Experts of a small language model.
Experts: 64 SwiGLU neurons an expert, 4 picks a token, a softmax router.
Training: a variant of Adam for the experts, 507M tokens, 7729 steps.
Below are experts of layer 9 (counted from 0) of a mixture-of-experts language model. Rows are named router (the router's row for the expert), gate (a neuron's input weights, with its number), up (a neuron's input weights, with its number), down (a neuron's output weights, with its number) and show model dimensions 0-55. Each number is 128 + 32 x the weight over its row's rms, rounded and kept within 0 to 255. Numbers have three digits each.
Before each expert's rows: "comes before" lists some tokens at least twice as common just after its tokens as in all text; "gets" lists some tokens that make up at least twice as much of what it gets as of all text. This comes from a sample of Wikipedia text that the model never trained on. Tokens count by the router's weight.

# expert 26
comes before: "\n", "-", "\n\n", "=", "  ", "The"
gets: "\n", "\n\n", "|", "=", "e", "a"
router:201186113120083149133101170125083129099091146176112115106154145141118166122171127142152121165156116074232140157101151092088183170112141210156109133161102163112150137146
gate0:129096113149166122141094117103159096123129149153135148113168108178096103058173188188173149168088029150162091123146172128164103086124113094141100160110094168112157147135
up0:127105094155200120065127117176162102133123079121153145126133146125158114076128168156182159180103123175096048085111139082153116065142042122193082180139085129122103210139
down0:089181156123166122134102081183103133108157117063076106099122164173109123137121189113132139166127154102096135157122119152170141117097139104145183128128196128089143083095
gate1:122130134166104154125116192134138116130176155101150124150122125088162148155131146047137132177125130111093059145116136170097160100172144173109145071130193037106131123156
up1:109133114067154149206109165080126104119111108147133139164130115157125137110109145095195123130133180125190160165113182111167144112129074129115134121111099093102161184140
down1:182169124083084118095059101166171060142064035119096147096100128150165136147111151088138158118124118126130193123133130118101153117140140155128170144161119098128100127186
gate2:156101090137157153151167135153172148124168129100130152156138162126059125109102103123108150174156134090079110179108184153077118106183118171123111074098115108091171176124
up2:134126154133148127114146082124127076098152123181112101124130154104066182230140163109126105075064108072178135087137076142164125231155126098141134166163138105100090092175
down2:128163156145047142117148154160150110112132196123158172078147172074173101117164165086121108081131130107058163167130172113152109137148123125092097178167169133129134125159
gate3:124149125110108137184082123173118096118155134068150096106148160156170100126162117183108132119144202168129141074106176101123096083113173105163102067101141075144168130106
up3:125154099122133138135070126190121143155109139096155135091103151136121168112155153177077106134127136189086167117172133127160122170146162108189099210144108127130150103107
down3:163138155138107143164153148140181092172121143144078134141096123162104150157100104169139109127151124029088082170094079158119100146087149147110115177141111120130132115145
gate4:113185139059141142170099113145068091164141104159141105147163111136161166115102093150165146152068098141167164198124144077083146150133130145078096117097167148112132151150
up4:148154111140051141113149137161142115146150186094135149210132183102134144128067138145112140132145181118086158143134087141140110127122124091112160113125116118110131073087
down4:217128140065120138103141133136171052154117173094065115140081084102112131130158122100147150096138134146144145095097148116151124167132166091080117174150215142160139161192
gate5:073175166163100094127147144088153158131151156137129178122139168117077119182119133119099155088087133137188080139157107066059134135126145122134143172143112139132159190141
up5:153156170148154154121141154088125128078085158135127070070142073182125149164141146176102124163174157170124147093172154152102150093126099141112076101106155064154126114144
down5:076115119176109121131111107136106164096124183054103183074116144204160086101129106087124088115102183164134141131223149137097126118137153154128152166147153184148184159104
gate6:100166157141177120127096153139137108102123180137148163155150107191092147064116165124141095154126152080068141143129164186157127071112164106117108140103102083069162069162
up6:125145177158147167127154148119113086062120219147145136231082043116105133065168141178105166097175198086117107106094143099179184112116196116116124119144100098116135093175
down6:121130163146164161122113098093183166113103099086157131156125110145119136115154114128112111131144125162124178082103098099120074084147091120131149132104108135164122075113
gate7:110175141081127121152118126185102152158184158117141134166144186160139097147124130118122133149076187072136076194111180150085156204064108162089153143180170166126103117096
up7:141114171138161172143144152139121123120110123124146149138140193056192100088149096151199044106110128140107160121140081057101132145143130096086136175085119136137160142099
down7:152162064098102140119171107123145060085132120136169080107137143139103136129144126104131187122070128102157137104085126106165150124108195143110152128149177096128051107128
gate8:105150123106154129148137143155126093050179157126097167112189113187124177129138162124134147123102139059180174110073243134092110202128136118108102167104174135199150170134
up8:137075092122109142079111105136138066095146164180085125152063121145202067138150079161175117172101175128141111136123102155068143158108143141108117144080093171087142136103
down8:205121131133091078105141092095141079167160142167199103059096214180127168115142175142096166139180099102159114091119102098116150120104156129084184107155119086121133132091
gate9:124127116151173136130147148136150094128178115136156168111095191106155118173110174101106051097127158110128143134162119104126144159155172168098202124118100091136107123131
up9:154112090180174145142137188176155130125133164126100156042152191111125112147171128196108131166142135199117077197174163186158102136162141094098138105154131140110047131130
down9:139151112099063086084150088088095156149110168124151097092089178160137077123169031129144134157090158147180176141085076143170175117093125138122143159111119040195106126128
gate10:171176111182124165159112110143116107085111115095148098121144115081099239135137130101088120182134118142089198144170123091132113143065130085168111121151137159089144141130
up10:122156128041152151126072140140118092080119131065137109155118052116121172134102185121147078111137113166103171159104182113132122156157160082158105108111146213148073182120
down10:113132115142079101162112189136169158116130176085170135121060187130131125161082054160158158121140138120074126138119138116112129109157144198208087152123124119170085152180
gate11:141112085114109136118181123142126109154140130136116124114164088062116068187119099164103106124142098101153132094157118156144048080157116160084064118143112109174141159133
up11:094135119111106116166086166102084183166134125132094122085123155141160113101107122120183123128148138156145175151122104126121124121105073142128143152169186161178099113116
down11:103113178086105144150109119114032090143162074098115105124173093184121118166121089151095120175114115098148145096111133147079169096110092096109159156169129097149107117197
gate12:137186085141108133197148112123105164141152111151114125149132168105125131158101122090099152201098085112125068087176134145159153166069161118170188124083083092171147139188
up12:126182087160101156181124149099110151162117113133163089125141120075142121080145081097121154142113090146099129112150080193130158084147078152189136118084169094149190135114
down12:108093112162152157122134125118122082106028111188190130137147168152122114074220110118119129140137137106127124092118138153083059170112060152130103090087163109147177127094
gate13:128181161125145166124131085126121117034140117168160125107138054117103145103119151135147121108100108059106091114118132114118144129163076127118100120055122176163155140086
up13:136120087099116140102152123044091161103128181133123179075121108086082102089049197124079075140144144105085115079141083149113152140130124112119100096125138145116151169115
down13:163088234130148134103122141110091121126099093118110122092096142120120164098119081135089098168071159118078121144162105110109108101100098092166097141124119174160165178113
gate14:129166104114151135213181150119119160119097157115168133101196136124138113113116099195095099144195161043152108144159145073172081126101113153148114132129203140111084103138
up14:208187139085142197154153160154143148138116172102176147102130141123123074121125103151149131098137088125144139157108116148136160130113152122104115159135190198109076126118
down14:104122117117165152160135138135131128143169131078175146146097126118153111159093142165082100138158109099132134149135134150102118064137096137179122140136118110118164149094
gate15:135146191132133144088182168094075154138117122154150135142129150161116135100147120200103067160126066096155187163089133077169160102158132068109068125131108149090145137114
up15:176136132097136084068162145175115139138170125092066141057089170113176075184133132153098141198184162111103162133159133164177113181114114147184087125146075089194138170066
down15:171139095085131071152197109127151113076119112071168119158109108137139065189162155148133073130090088121154153116104109144149140140146147119129191134137109124074063104150
gate16:154134119116126131051150127148160107130185117160112117089135122162069103159158124145107086082132133093158132145112168189134136126128165129111127151166153138128200102091
up16:189126065083113119132092142114071103163125156122187152150185086092137065125119116189141111103129101102110129079114110165125116112168136147169111141118100135126141128109
down16:145109119134185148156126150121139161144118116089129157145185096109105142121115169102095122122092116170105161117141171127121081074100155146122130154105053104092122129135
gate17:135134215122151122133182097128075114160113135124110118063161093125099182124159120075050104093126109137157080141198085134129155144069178107108133134102093082151125126132
up17:144158159122108139138111087100168134146145120059150156134129094145169103036140115132095144118143136168108082126116110116047103172125110153165131121089178185122173144108
down17:180163117145140116101065114157161141127135129167121212172124170111117110119122158090076169130033088202149112105144161114080091105097135127134161100092140131083118180063
gate18:165133150161173161127132138101180109160124148139139119079169147140162133182048097126119124193139102138157127091114121109106138078087141154109141127107143123107187180169
up18:126082099138154128150175116217086159109136123104149155138156101125063111113123147091120190127102138135119136142105152105126132172151098137179120081145105132197093109152
down18:109174164141124113136173123122089166131173107126138154122086159058097118137112118122157113089119130102117141107188144180103071082130108115171083110165115128085148140156
gate19:111202104141164134149149159129120091107099161115132135120106110150093166087085130085168128156126146133168164144083139139139137131137138146180170182182117071150123145187
up19:171113034128122137164120061140148121148145123185114107160129173118101096110091163184110138142176129111175144146161119115145188131146108110126173155081121148146100127138
down19:086087132073100165117169163156092047147087130154154151133128107039169142133135173168120117146144142101124164088113127120100156153126129161120158096162080097178136154161
gate20:133149195169112106134147106144098191123129081131133146135166119164159095112146100103147092147116127130106079090133153098092093154134107141200092156067127114163131176182
up20:097160127181163124169132090077091113070066086207114158173137123141134073100157073111139119128145127068172090128161108157091163155128134120152116159148165105081153150126
down20:109082079100072123136130161112133181147194111135148106100105073131149156127091099154065188143128136195139120118083130114060108127158166132113129182143143156136141096159
gate21:142111138094119146166106121103078140150116092101153167104179081140157139135158095083131108115157144094154136151111101177079182142069176158155115101155152111102131135141
up21:168126154117142135118073102130081156154115107076117115127162133215121079180119150097127103161194151135136146216113141128152143172115171144118145096139106077137198112100
down21:108152110186142111124140115072152201126130112083138189118094086145100039127149163157095132109156144146171081126128150155092084117124110064089120167136144080067143150126
gate22:111130121138084173152170086085075091124154167098151170142107128157109080155180205127137152121133129122231118081170129102127110130177128152121163154081152093147164090128
up22:117147099124133111156109149134140137087096079136174135153166128092118172139049100114214131090047071134139109155113068146103148137042161091144126136082111122137130171147
down22:138079135131135081141138114166138149101127163133126112110114119085126087153150099098121113162160168144078110140114142139144107128050177083131144098099090147096190130128
gate23:108107092179160063155166093145048131164089139109173142152174158094143146093164141092118093083097112061149179094119089071120119136073133045111169125089172109143130179130
up23:117110123139129143098099087165076078104154147121098189121163143150152205107136191118123144090149087141123109116159086110123185128097181130078138112158134049102142134119
down23:096126175157163157088150131105130168111101169164108161086097151131186096126156155169087127114162127142141132143126133124093093069154151088120050164159112100124138173094
gate24:158170133159133100164085132091110143115096135129130151099127111134082086170139133091120147071115118142121124139140127102199149132085118161092143117113151045044191208128
up24:139110099126150122113154133127143087120123068121109153091132156133137109135109154168191087112105104060057193186064162069120105134101130131126093120150128138143129107174
down24:182096138149094106102082161107121126150107108117140165079139136121092101167058149143105107121227136100125140153079154162110100153127084083124094134156123121143123098149

# expert 20
comes before: "|", "=", "-", "The", "In", "On"
gets: "\n", "\n\n", " (", "|", "-", " not"
router:180163142150119106133105175117131121117124110154148158197183105196149108107102126143155085118089163085059120147098127099133134114056110138101109175105122120120122147127
gate0:092127119109153134158084165153092189127123100089120140072174105113079134103133109150098085105185099101132104095104234118112095161115158108114113131102116072086097109080
up0:142070146103154121103157096152149135120217186086149158117117159090113179167147153123187125124153146129118165158072075172161097125135130147193131178136124125146128089150
down0:093087171183134119087136130104150129106120193135120091146127092124060192164086067170183127113103124108124171141104148116174150127105162111093166102160158132122139160190
gate1:147174102156125115135113141120085106179124067140109160132164131107093156091103122105083174196146191179095150088143123136078124128120181131100162140133150105154148120063
up1:103162114095124072132122108156086065209120117149132125121085106194168147113121128124126117149151133137148125113170102099060091148099155119136155134134132154136150151141
down1:109177138141134093132147086134135131075136119124178087110157132167115152120128155130145171133145167158107153090074146175154128142138146137134081097144167118119128102151
gate2:036205148194192128105109166139115142095160095068162121158141152134115135173155167113161130143139102149148130088129170122110129125126148138115174146135151151155140119176
up2:082074124115088136100178094168095183118015098134029103105077139192169168100082147157084163157180118137145118094146140132152156090142110152161157128145113076129169090111
down2:095069140117201127075129118174080142124113110143122142101138135127187102102080163166153121151121085147056159131152176098140155111087136180159132094121173133126146129155
gate3:117161142133087101113178137146098111089130156144127108159142115182084136174166198083093121167140148156118092096128173123168144132132119084154134068163132143105157121144
up3:170131145066125170076169140086156087174120128136153112146111207121105114104144141160139143108170094118117134097140164114106126107125144124159095147131100119211110171152
down3:135100099156115135113182134105104177121086102093100127094178164100125102120143104110155083128139134105126120128097152123127149112157154116081116133119147060098100111126
gate4:152121119115111170063114160088152153114098163176097158203176113150136132178116157086187141093121114166094106122104161195133084099166104086178144129168045140143080169158
up4:113124139092109106115144098140122108151119140097100120097126160199155135158107125136146154132055098157192101100125107140123075075172091125100121139141122151067125142159
down4:112120100131032145065090073125092117124173096142135110092162112129139142159162164134147090068173145079128167199145109123125113094139153136148138140108200144221174149147
gate5:118078174133066078088078061129097164131143138149093088124107137133076120122127112077101155104159173058093142064153135182120125154118171130168084124107199108082155172109
up5:157148185033157134121083061121138115114138129101119157125109158137129145120120130118116113131146114159154139122130150092178119116148064126130174098129127120103170170101
down5:115149103133124152107163049115167099067120111141170135140122164127142115058113126164089121116122127170120130073127175172172163168060092122100145077100181111136128130141
gate6:130130128106128165130086165119151078142165128167118094065115079148146136122132122087151111138150100091119185164158136104112115110111099148162120185155184153103102166154
up6:137164156142135106147162169126122143140136144154138158134190089106142110197109103154083166157139063163126140163143175084119135112161114179113165144128100101143122050108
down6:135116152097164097141168138124078122136137098129159124105126054118161149156117112096119126095101143103142114152214158140022142114110071122098119106101099175127077117162
gate7:086130129201160090105111120135158149128149114139159121122143127150129167172116111127159105128185161077131118160090109113068095143108189141155102135151144107173108092097
up7:016136166110088123092150172170117193133128107145173135118122081126126114205151132144144109171131095079092124125141163097157154127106174122160091112141171141148086115152
down7:112110100035149145148163219117145173088127109097168097122139139161160151170095051103117157141102121185147047176110126143147044134127121102137129129140091180133139099163
gate8:139160171154144084128132156112131122141144178131163104176165123105100117177112147057134102159059089105137044094079174151076164126188131144141106139142176133146155137140
up8:145142128153137135102133088122107164127075129119119091115109123111160135149114093125080143153084125151160131108202109119106147109130127058193153171106188147153187162148
down8:119147165128101112098123145175140087054114162125122102113143118112185168067136095140109135104100111122127144155130159191100148120131170169125187153096107074106134102094
gate9:174130171158085105135195119097125132147175129203129097126184141143156182086138145152135111104150191118070134152162093119139096099108144105139138140142138155064119135124
up9:134106173126075135131106075122126195161140149156201103113084122194125149137149159163126051173144074117128136074095141090130135102148092093134098168083142133190114111135
down9:101119127120154121175136069112134159102113113144190048076136169063142138082150092106140140165151133135063135056066141139156109094224107115143114156152163160121091125178
gate10:177128132193075118125122156113099132099111149131153147159140131126131164154032064135177079108209154157139120142120129117137143126166145144110102085162171175080147123096
up10:103114176132162116102180065135108146104119103139123112112112092122142102195130159114067101173098106064109118142148118124114086134095128123124093126153105100187113178165
down10:131113141107182108103130166112151091125156113095070128135091147110109107193129083119146106123136113132162099164147135153116115144137085111152141144104122102113074195113
gate11:160124155148134087171160185104097098131159152130080148128112157082126053146087140143132126122105110091121156133142144109082070129110105114175109184127146065170111134119
up11:192151060129116156135111073190126154101151114127149119098149098113161158123136103088100079118104108112076073144154161147160158126093117176169135152103104143106103116166
down11:107148135128164149118146068101101106100117096158135084171167115181054173211110102122108058127109114112158029147076119181134140110158144145140195149120164117160167148182
gate12:146182204175121103077116204133146051123090119172160158117133107138164070099163138123105081099152111059108094123115136167142155155114189075143064193099103118141141127076
up12:084108091124092146101122092170119130135158119065102123144098183174091192106075142104135098135145155181138098137141094106106114121131096108095113123170143171131066082143
down12:156150138168129096119143106129077121134099071151175143102118129109100068125133105191129098135107091089180157129084184058137120109159175169167140109181112153173114157062
gate13:172119213090164096155106130112081101121095219119134115155104167127141065094126123185071061065178117175077121089182110175154132173126095116130067191094159121100144159128
up13:186067132115151143108114134125126117151106082153096099161111144121139101038137065127094138107163146121059116181112151169053114180175127142135120193109079085163098157142
down13:168093120100150112116090078122181136154149152129150135117132110162074128098126050138141153105172117118142127161151116180112060155098094134122134116158155127157121121139
gate14:124135146182169151118134095148143143146127103108149119151121092160131132142070133093168105166056088104083114197157201073151110139190093058094143082127134071047125177118
up14:123101083049105093116123105117082129120154172141126101123123183120129158115156114125129107115194178193145154098080091200173101142065119130160123171123145151100145077112
down14:167094117137130088134132109149099150109069142172182121094115171120094128165115120124079143176153123073120177157117158097096089148060108195134132137150118112198163099163
gate15:090083154150150102178119127161098141164079103084191144134137111123155100097163128121137163100096121153077117121120159134115131138127147154126105148121135116161134171107
up15:056061128184179069195162107158076116132107137143209172128106086112093139122105150146143149161134127212146093083153117075081135113152161166083126134138106063163092132137
down15:086082116117063082154144101141106118092111124130197074180153125101138145172125088088142119095141132096178067209090119070138135134142115127181145133115074064121124111099
gate16:132139100095137093054136116039174157156102056136105128162143167176112125158093104168156143120124094149198179172159141106111148129088119037096123124143152122069104109142
up16:158093110138131120132141122087157130118169129165102237117142085125107104079130100067120168143087146196123104126135122073101137135031133152144158146164200071113162140152
down16:072089147133156130076068156121079128164123125125117146127115136104088156140155111202139075109145112197131071174138135099169107153159189173128096099192097074139128115095
gate17:150156154156073086154072107110174141132067142120095076135122080109161130180191164131129159104130081036155081164122154140155101121142133150154165207141107199114062117072
up17:154129150110172073103074115086143154125097110131099098107144170146140128141160133144098150103142059104114162146141124163098114097132097123099120174161114146115081130121
down17:091143136128138166083144105066163125142134130122119120038116127123113149180105158120133146133157094189136110138142170155102166140138090119130110166160124138131108108113
gate18:175096097173105152114118154129097176142119111172104161138134172177136090143117157095149105116107093130114126111129116143123152131094082144104105155118106161117095120109
up18:099199130107123135138130079146103115134105154098176143101086096153153120056098062142104142171151166088189166101136107065131138154179186189148086123077166111134134117115
down18:095126129123138129131169090120118127195117085135116117151094166105143117116153160123128117085140144108121155167162093116086127216121166082108188108130116186171147121162
gate19:157108108114149128140111111127158135235191133076173134110171131126126118131088139174141131115118115093144135182166188174138148117124153141208184122085115105068152071099
up19:122138176127094126143118149066149233174199133114107139105050152111106136168167101123120161122110131186110068142128073098170151102106110141134128187144134094162134083118
down19:146128079120097142145109135178190130162174192149067157123152060101081050199128138158139130134127081114102138159145139136153225121114142089115122171157127168111131138138
gate20:132165152159111124111139127177147113127163109111134184171069128128182082128212109177098117203155136159107163140099091098097178134089186085179105124075148054185177131085
up20:144097123124112144130100144128099166080150104071087115150164077152110133197113143074120143156144120165148131145126128168129081152201113122165127087157113140143120152166
down20:115110094148178148166147103101152090129157112175111122137139154105137111106140086093174090061081147182131121154134154120110185112152118125120169099165112087121131143137
gate21:165117095181134124072102181165123139087129112093085161120168144117140092087121145157113146129185077165092114150100148071073137120120167180090110045159116109081113168142
up21:149115152178084153146176105134175121180132099173132083112136114147125083125144105160117151100149118149101142072093147105133113174164148156118101124110123102117115120101
down21:163130099047070148109123101104138113124108097107120113189105184136120181141110116063122157146153125187114159124142139108127137152113096142136118117157068125169162113174
gate22:116106104116110152143157132143083100080104091126175067167075135140113141162156120162069093156217133129137165154145155120138090167165161159050081182096126085098111112136
up22:113120145191125190109058115163105224098132182138142186118128166141151145155104119096125186144044224142200132084088077155103115080183052161205100106128151186111104129147
down22:183096130143112117119148148112118125134130115166155182119147104178116136159100140114152143063162133186105108122127097113137130141132147136157174147066104122083092192194
gate23:058167139171092149116106076155125150133124107119107119172133129139155182177142207131080103192116095130098167161141116093140119143163142156135108148131136108139150145183
up23:108140132178129084121122076164138132133155072125092095111172167149180127233129112043161127099078133097084106119114163143129189106084157079190095131113146151139143140133
down23:142153129072096118169145071077075138117146108123079103052146135178068138163102109108114159126138054105106150152102138154149125120138097089112167159161088105140111116167
gate24:127146148172089130057092120170160099128099097130087124125148178119124164137108131100171104093144147049113144150123110121113161117078111089113162154124170108107082128125
up24:122229145124139156125127158145119119115174114107105114135159110117165095166180135139120115141125108098114138178128107107129118113133136137120135177045166136144122093123
down24:124147179112083146125146118125118101147080125158115098094096114170098180101074127172165093154154126134141116142113054068132106164085151168143105106144130125161112103126

# expert 17
comes before: " the", " a", " his", " 18", " August", " April"
gets: " in", " on", " at", " In", "In", " during"
router:162165101123165082131056090106110089184143104076092051150141168161123083116098084173156138164128143213144139097107140146137140061098051067144091104077165105123110124161
gate0:144146156123159051165124106129138140117140147095123139163134157200079064118096121149093161111139141125136157119135101139147127142155114181147099137139145142122124089178
up0:132139148089159105071185108138086162081132018095110152084144134099152171148162128071121118099140144117083137125125139120238088081180142121134036209145163165123100178176
down0:218130125153084116092122156126116126132139125167136084152167121184110141126082131113122162117182175035119118159144076121106137160134153094129145119068138114132139148143
gate1:135124101133113067139129130065149052160193086130118133117192161125122074114141082136139117112145123156124085057181076175121130136154145104104124137118128121162142105130
up1:133153112117125110112145156108066111173110043095110100135150155116102113145176089152121101147163109159151098078129082149153160089096155118156148127104152064148135089105
down1:118128097136136115113118129053153087084122123116190148123166111059141104105158166044088162133133194148113132130156121157156132130151168140098100174179120127132155199179
gate2:147162142141122061055157115116073113114171104121066127125189118132092104149131120080143082094125151171101147122136074188156101108093109089114144043107200090121149148123
up2:108106128111129128105098161129073087150115111092044118128172124093183116133167104142166132097124109117140142127119114166109087144135112087126182190120106140139141140082
down2:163081152155133101144094198137106132134164134123148127150166157103139096099079118126105196167168134155113148156168150145121153105099139107100132083072170092132118103093
gate3:103167123123114118164115127088137157098066209075111162102121120144132114099132095073181111140134120102161069095106186144116171106139158123113169114114172107130126163144
up3:130135215094140161089141095161090094134159075130183130152114154155116091141085096080080174161158138113124116060172130173128054164149125113113107162113142164131125162075
down3:109151143130140155141150104096112168118193117124110114098148135112168118097127143139182125163121107118124170111109082102121109132063130092116121131131144111108118102131
gate4:145174080125143055157127121142092134149168081084177119102153137161138091115091144118143139137150104138136173110108091137116080187088142081145108127118184142180107091153
up4:107075141204147074108105104100115134119111106160128118090166126107130166044140095144115118080144110122113119110176200149122140130194129103140220089097174135115140102138
down4:128100134110123080186141144155122078179149079079138140120121185168179151100142124137085068183162156084153145138144157170113091154162164135163171094086135151112136140158
gate5:132116065135150163110100127093157114139109203141116131168085147152178084188104107153108126225150145175185152113116108136099138114108138123153093094109129155084049072117
up5:136157136079087121184161173130154082146087081071061114117136147048165180138137117116145107117139120134113195087117190114122169124109139145149159144150138210170135066179
down5:068195094147107096093160149144124163140116150163104127103193104142153116187115127102143105166133112040173121139125146132101133180133078123074174102171157163179120080162
gate6:130102106132146146093094097136109127114106167108152142103130158074143115071187164130148147129110075157128100153153141118082121093183116128151165120112152124113164060132
up6:121075088136160099165171158115174129157164107140178124143117136105195081119110105118142108116150066094146144165151096113079174140110162147083151119128139193065117164146
down6:117113167192156093159148119144130068110169170131075124050161096085125119155108167099141170181189164147122146138095096123075143162166148091108180160112103150110177114139
gate7:121110081095185096156132078095030107081159146155129114206121085116143045154147101125143118138100070153061236134164183146131105147172143093119151094120167096079196103132
up7:090129135171140095148186147150144151130063221148089158070129177112160156171159193093127130072171138082158031095122135148176140080110140164080191148163081138113130096059
down7:091166077115126109121116109113167124141151169167085111142121064127090109120122150147179066115118083063108128199134142173053044106077098138125118139115117158119169137135
gate8:137129090179137124101137103170147178183145072146073136159163150155143115090134110204079135126206160116114117173117158158169073108111140146110137116115149167192102112109
up8:149121161106119168119172145126149178126104098186135141147129153114113120129097106103134093219156104095114103068131156116142083150078146129104109142151174106066145144166
down8:111129161103095151119156156164102080132096131156124051193107114077098155139110101109111107169180081110158179151079141122181112149136105135104118118123165102154109151099
gate9:161157178172112167118164152088107117120127162065164128148165144229110115133146187154136092194141172115124146118140124076129141109157134113058144083106186125148184131119
up9:161116130145116147127119089130126151095121163094161096138166156194135143163120168105133085144138156116089157125154142078135149142126130091143206121149142054148183147162
down9:152108183158116134131161149123122148100124143103118119084067156154147143159093159149126044110126151105214155109131145068106131162098102060092168086098147167185114150142
gate10:159130155150132082074073180148130076082167208096115094172164122109086064166118125126107143154142131156114127181151105186118155115119106158109124139117197129113126115080
up10:114108087105132106096143075153117086109150091122107137121164130104130062149179161142144132111086157142105095141169118087179075184110111101122120142126114161143140106203
down10:178151146145147125107084109135109096110114112142119030158180118132092118151081163108135175164134156195117088160136089145177178114125099153121134112033177111151130159096
gate11:105189123121168116127123184112120111147134111142163110148159064110059195196168167103123162114178187125147104148131143133128097142137160122095131111104166112148106133138
up11:074117085105076073076166062105109112126100183147179113130074134193157158126119122152091085047118138143111125089095162116107128150183095082133067099132120082098118159124
down11:098141103100194131167116080135143051088157164187111122194129115066099117158148184166158154119131130140070136121207091163170091067130108108117134052113069108083122149152
gate12:082098043145167159154118127149147171143181128103148142156069148103115122175139129066154136165141120186147125142119082120148077126182149090180098112126090069109153154122
up12:117088149138145123157131153091100104173078142152109143125173112137162127074112107123118065075120121115142165123155166119131124119119125157126155160149121158121101089200
down12:114110125140126120120089158122140086149137052115137149110098082128169132142118124177164093157147143148154140080112155143134111150119116120083109170104164130155171144163
gate13:111099113135169209122142131135171094111125158125147141143147084174113088122163160105126138166129087140136151110121156077088086146090095057048185060140119106169125148124
up13:108082096162084088135108140173111186168120112099099130132148162075139153137095116188129151116110143087121060071074087140152078090115140119190116124138122116151142098120
down13:129135142148123072131111068139107127130103128113152138123138116158126114156105116150177110171155128089066164117116145120147139135141167099125145125117150082124116155104
gate14:137139187121144166145119146098106123137133165181102131132099123147140095124157182148160110120137119115148143096133137128078149131139194116093120163129177149125114151089
up14:148136155071149112077115195107124159160113189174180132113081149123136126141093128130167107134139167178140134103161091115111238149117144106130146114098106093120128137172
down14:137132152110130095051104128147069107102072138112121090115137135191141125130090117142169184119146125131154134152163135140129140142149103130097087097201082098159188062113
gate15:151088112142088138143076104136089120123077108115078093129131146104147115146105125142179139082162057125105138167184129134115082177162152139148134128124129051115102155188
up15:140155181113116077104133080086110176137136110137126156141191106116094116152108124096118128117123228137152089100137102127097135131092174118111151127133085061131140093154
down15:127127107144151128068111149150149139114151082161088116136110141162113082159151136117128111114074108094137157136104146045120165143128135082155148143091150134144135113140
gate16:122151148173179092100157143083138209100122144142173138160171157067123135183180144097165101147062170129137115110158125141156110137163134077175135100118153135122167134130
up16:105113133108101172148124141176115080120129102163152109157111097151130103125183121149112087153141094125085102156171129185101116126092152123104104115140124116118199081146
down16:127117139177070132138092121103131179140146124091121151159139131097161140165153145170181101191118107061095093143149147146069136150181139105115120141137115119120189097088
gate17:135101142088103136131164223096178117171149091143126120097220113089163184178087108098235114112094143153177169162121091117127180113053178130137111115134119073167095116152
up17:158121146140145094131149093060130098114131137127088144074183083128165155156111191169164133152147150133091142128030136125092114082156138181089150093127097061160113064107
down17:075111115177114120177152155057141120084175127181142112131141078145143172152110121098116145092138113154103080121133143077139128116141106090097156115126208151117182125087
gate18:159092069135161110106149181091117109099126076115185140160175058140070044166145106090175119102112148116142105078147132150114101103113115124067142110094111128156147144110
up18:124187087149127071139150145115122164160148059129186150143196095119068086108116083094109096133136160136142149063093114150126100044079120105116108075098112084181129181087
down18:160120150066093138180127083136135127123133070096164133085103160097167117094137130100096184097119160111109143086164148122185132150202194177102137107137088118138098166149
gate19:139141117101137120113116182185126055081094139140103104058147133108065097119209181153080118165105146128129117152141090131087104171103139084113167179113141059108081174130
up19:111109128177149104146147146145221153090165148140162139075128098175069117130137145112110166144187118102107131164112153147138168174143095153083069153113160180142076085100
down19:069168155180118126162119139173145116087121184102120181068150145118116126177137155064136127141097129078108144188127103167175131139146120132113075143127154153128097136131
gate20:089094146142113144113096113080099157072109172113121144144159141123139127136164104091102127119120091135117099140125101114138108157179106142191148110162157147082115145126
up20:119181133194129173123137107164132168106102163143126149132122154114091120151140125125174146155166139081150150120125090115113166155111129113170163087124152116118142110062
down20:146087151147085159072139192168157103109125137143121092129141102176177100129102108120087146102100076131073182145146115153133153173211168117135087167174130151115134086136
gate21:145154129139141121131145146110159127158067170138177153237152182116172128109084122141114129146144092104191161158173138138095150062110177130091110152150110173086114135149
up21:136099139133134070173157168150143111114137130088120197118125106153162093105109080185118136071146105148147130131163169130076150113136134179105130105126071137173094138146
down21:116186171115144085144130181079142148096145147112160158140186142138114124170107128100123210169133176142183115197146138123147151160146083131126167104108163150130146110173
gate22:135130191127103140099126178108153130114143115117143132146142140153131197105065162085164167180198097097125136174125149142133121121117138095157091176160165156082132131153
up22:096101053148119114161127097154179118148163126178147118051111148130144143176108132209099092138146113095115134143093103123101125174177157128064066089144054091156128110101
down22:124175091130119120126114099135110154098104125078120118141129172117180113158079159136113046195135056096086088148119140159146131130092108109147156150135162088095094099090
gate23:144184144190121163132095184130166128181166114176133139128150097120115127063106178168139147146149100109137025156235128145167142151156102087155084122106140118088120144120
up23:093157138141120108082172148176092143145109111117096157103128111129076108082107115193089149090123076098168168191133141101145165136056082165111098162122108104142164138090
down23:086169121189161130124145095186126127144129179119141144116206088152147157116110105121103134138160117135171121135138127131105133084109099120086111137137132114138182202090
gate24:119172074081109111177160090167054094119145074067054127110109112138058104093098136114103155238097166153096156072140121081150149149186128131155197146152117082114156118098
up24:082092121119151134116078128144110121186150186081107138147142137158099107109111091080157160209116086150078070170087125147148137120213097109112109053132203142078116162125
down24:089132080113130155103136079143100126110163141146196192051136169080149158087110110126087138102136155114175104119113155062151111097162146088101138171101133115120131160087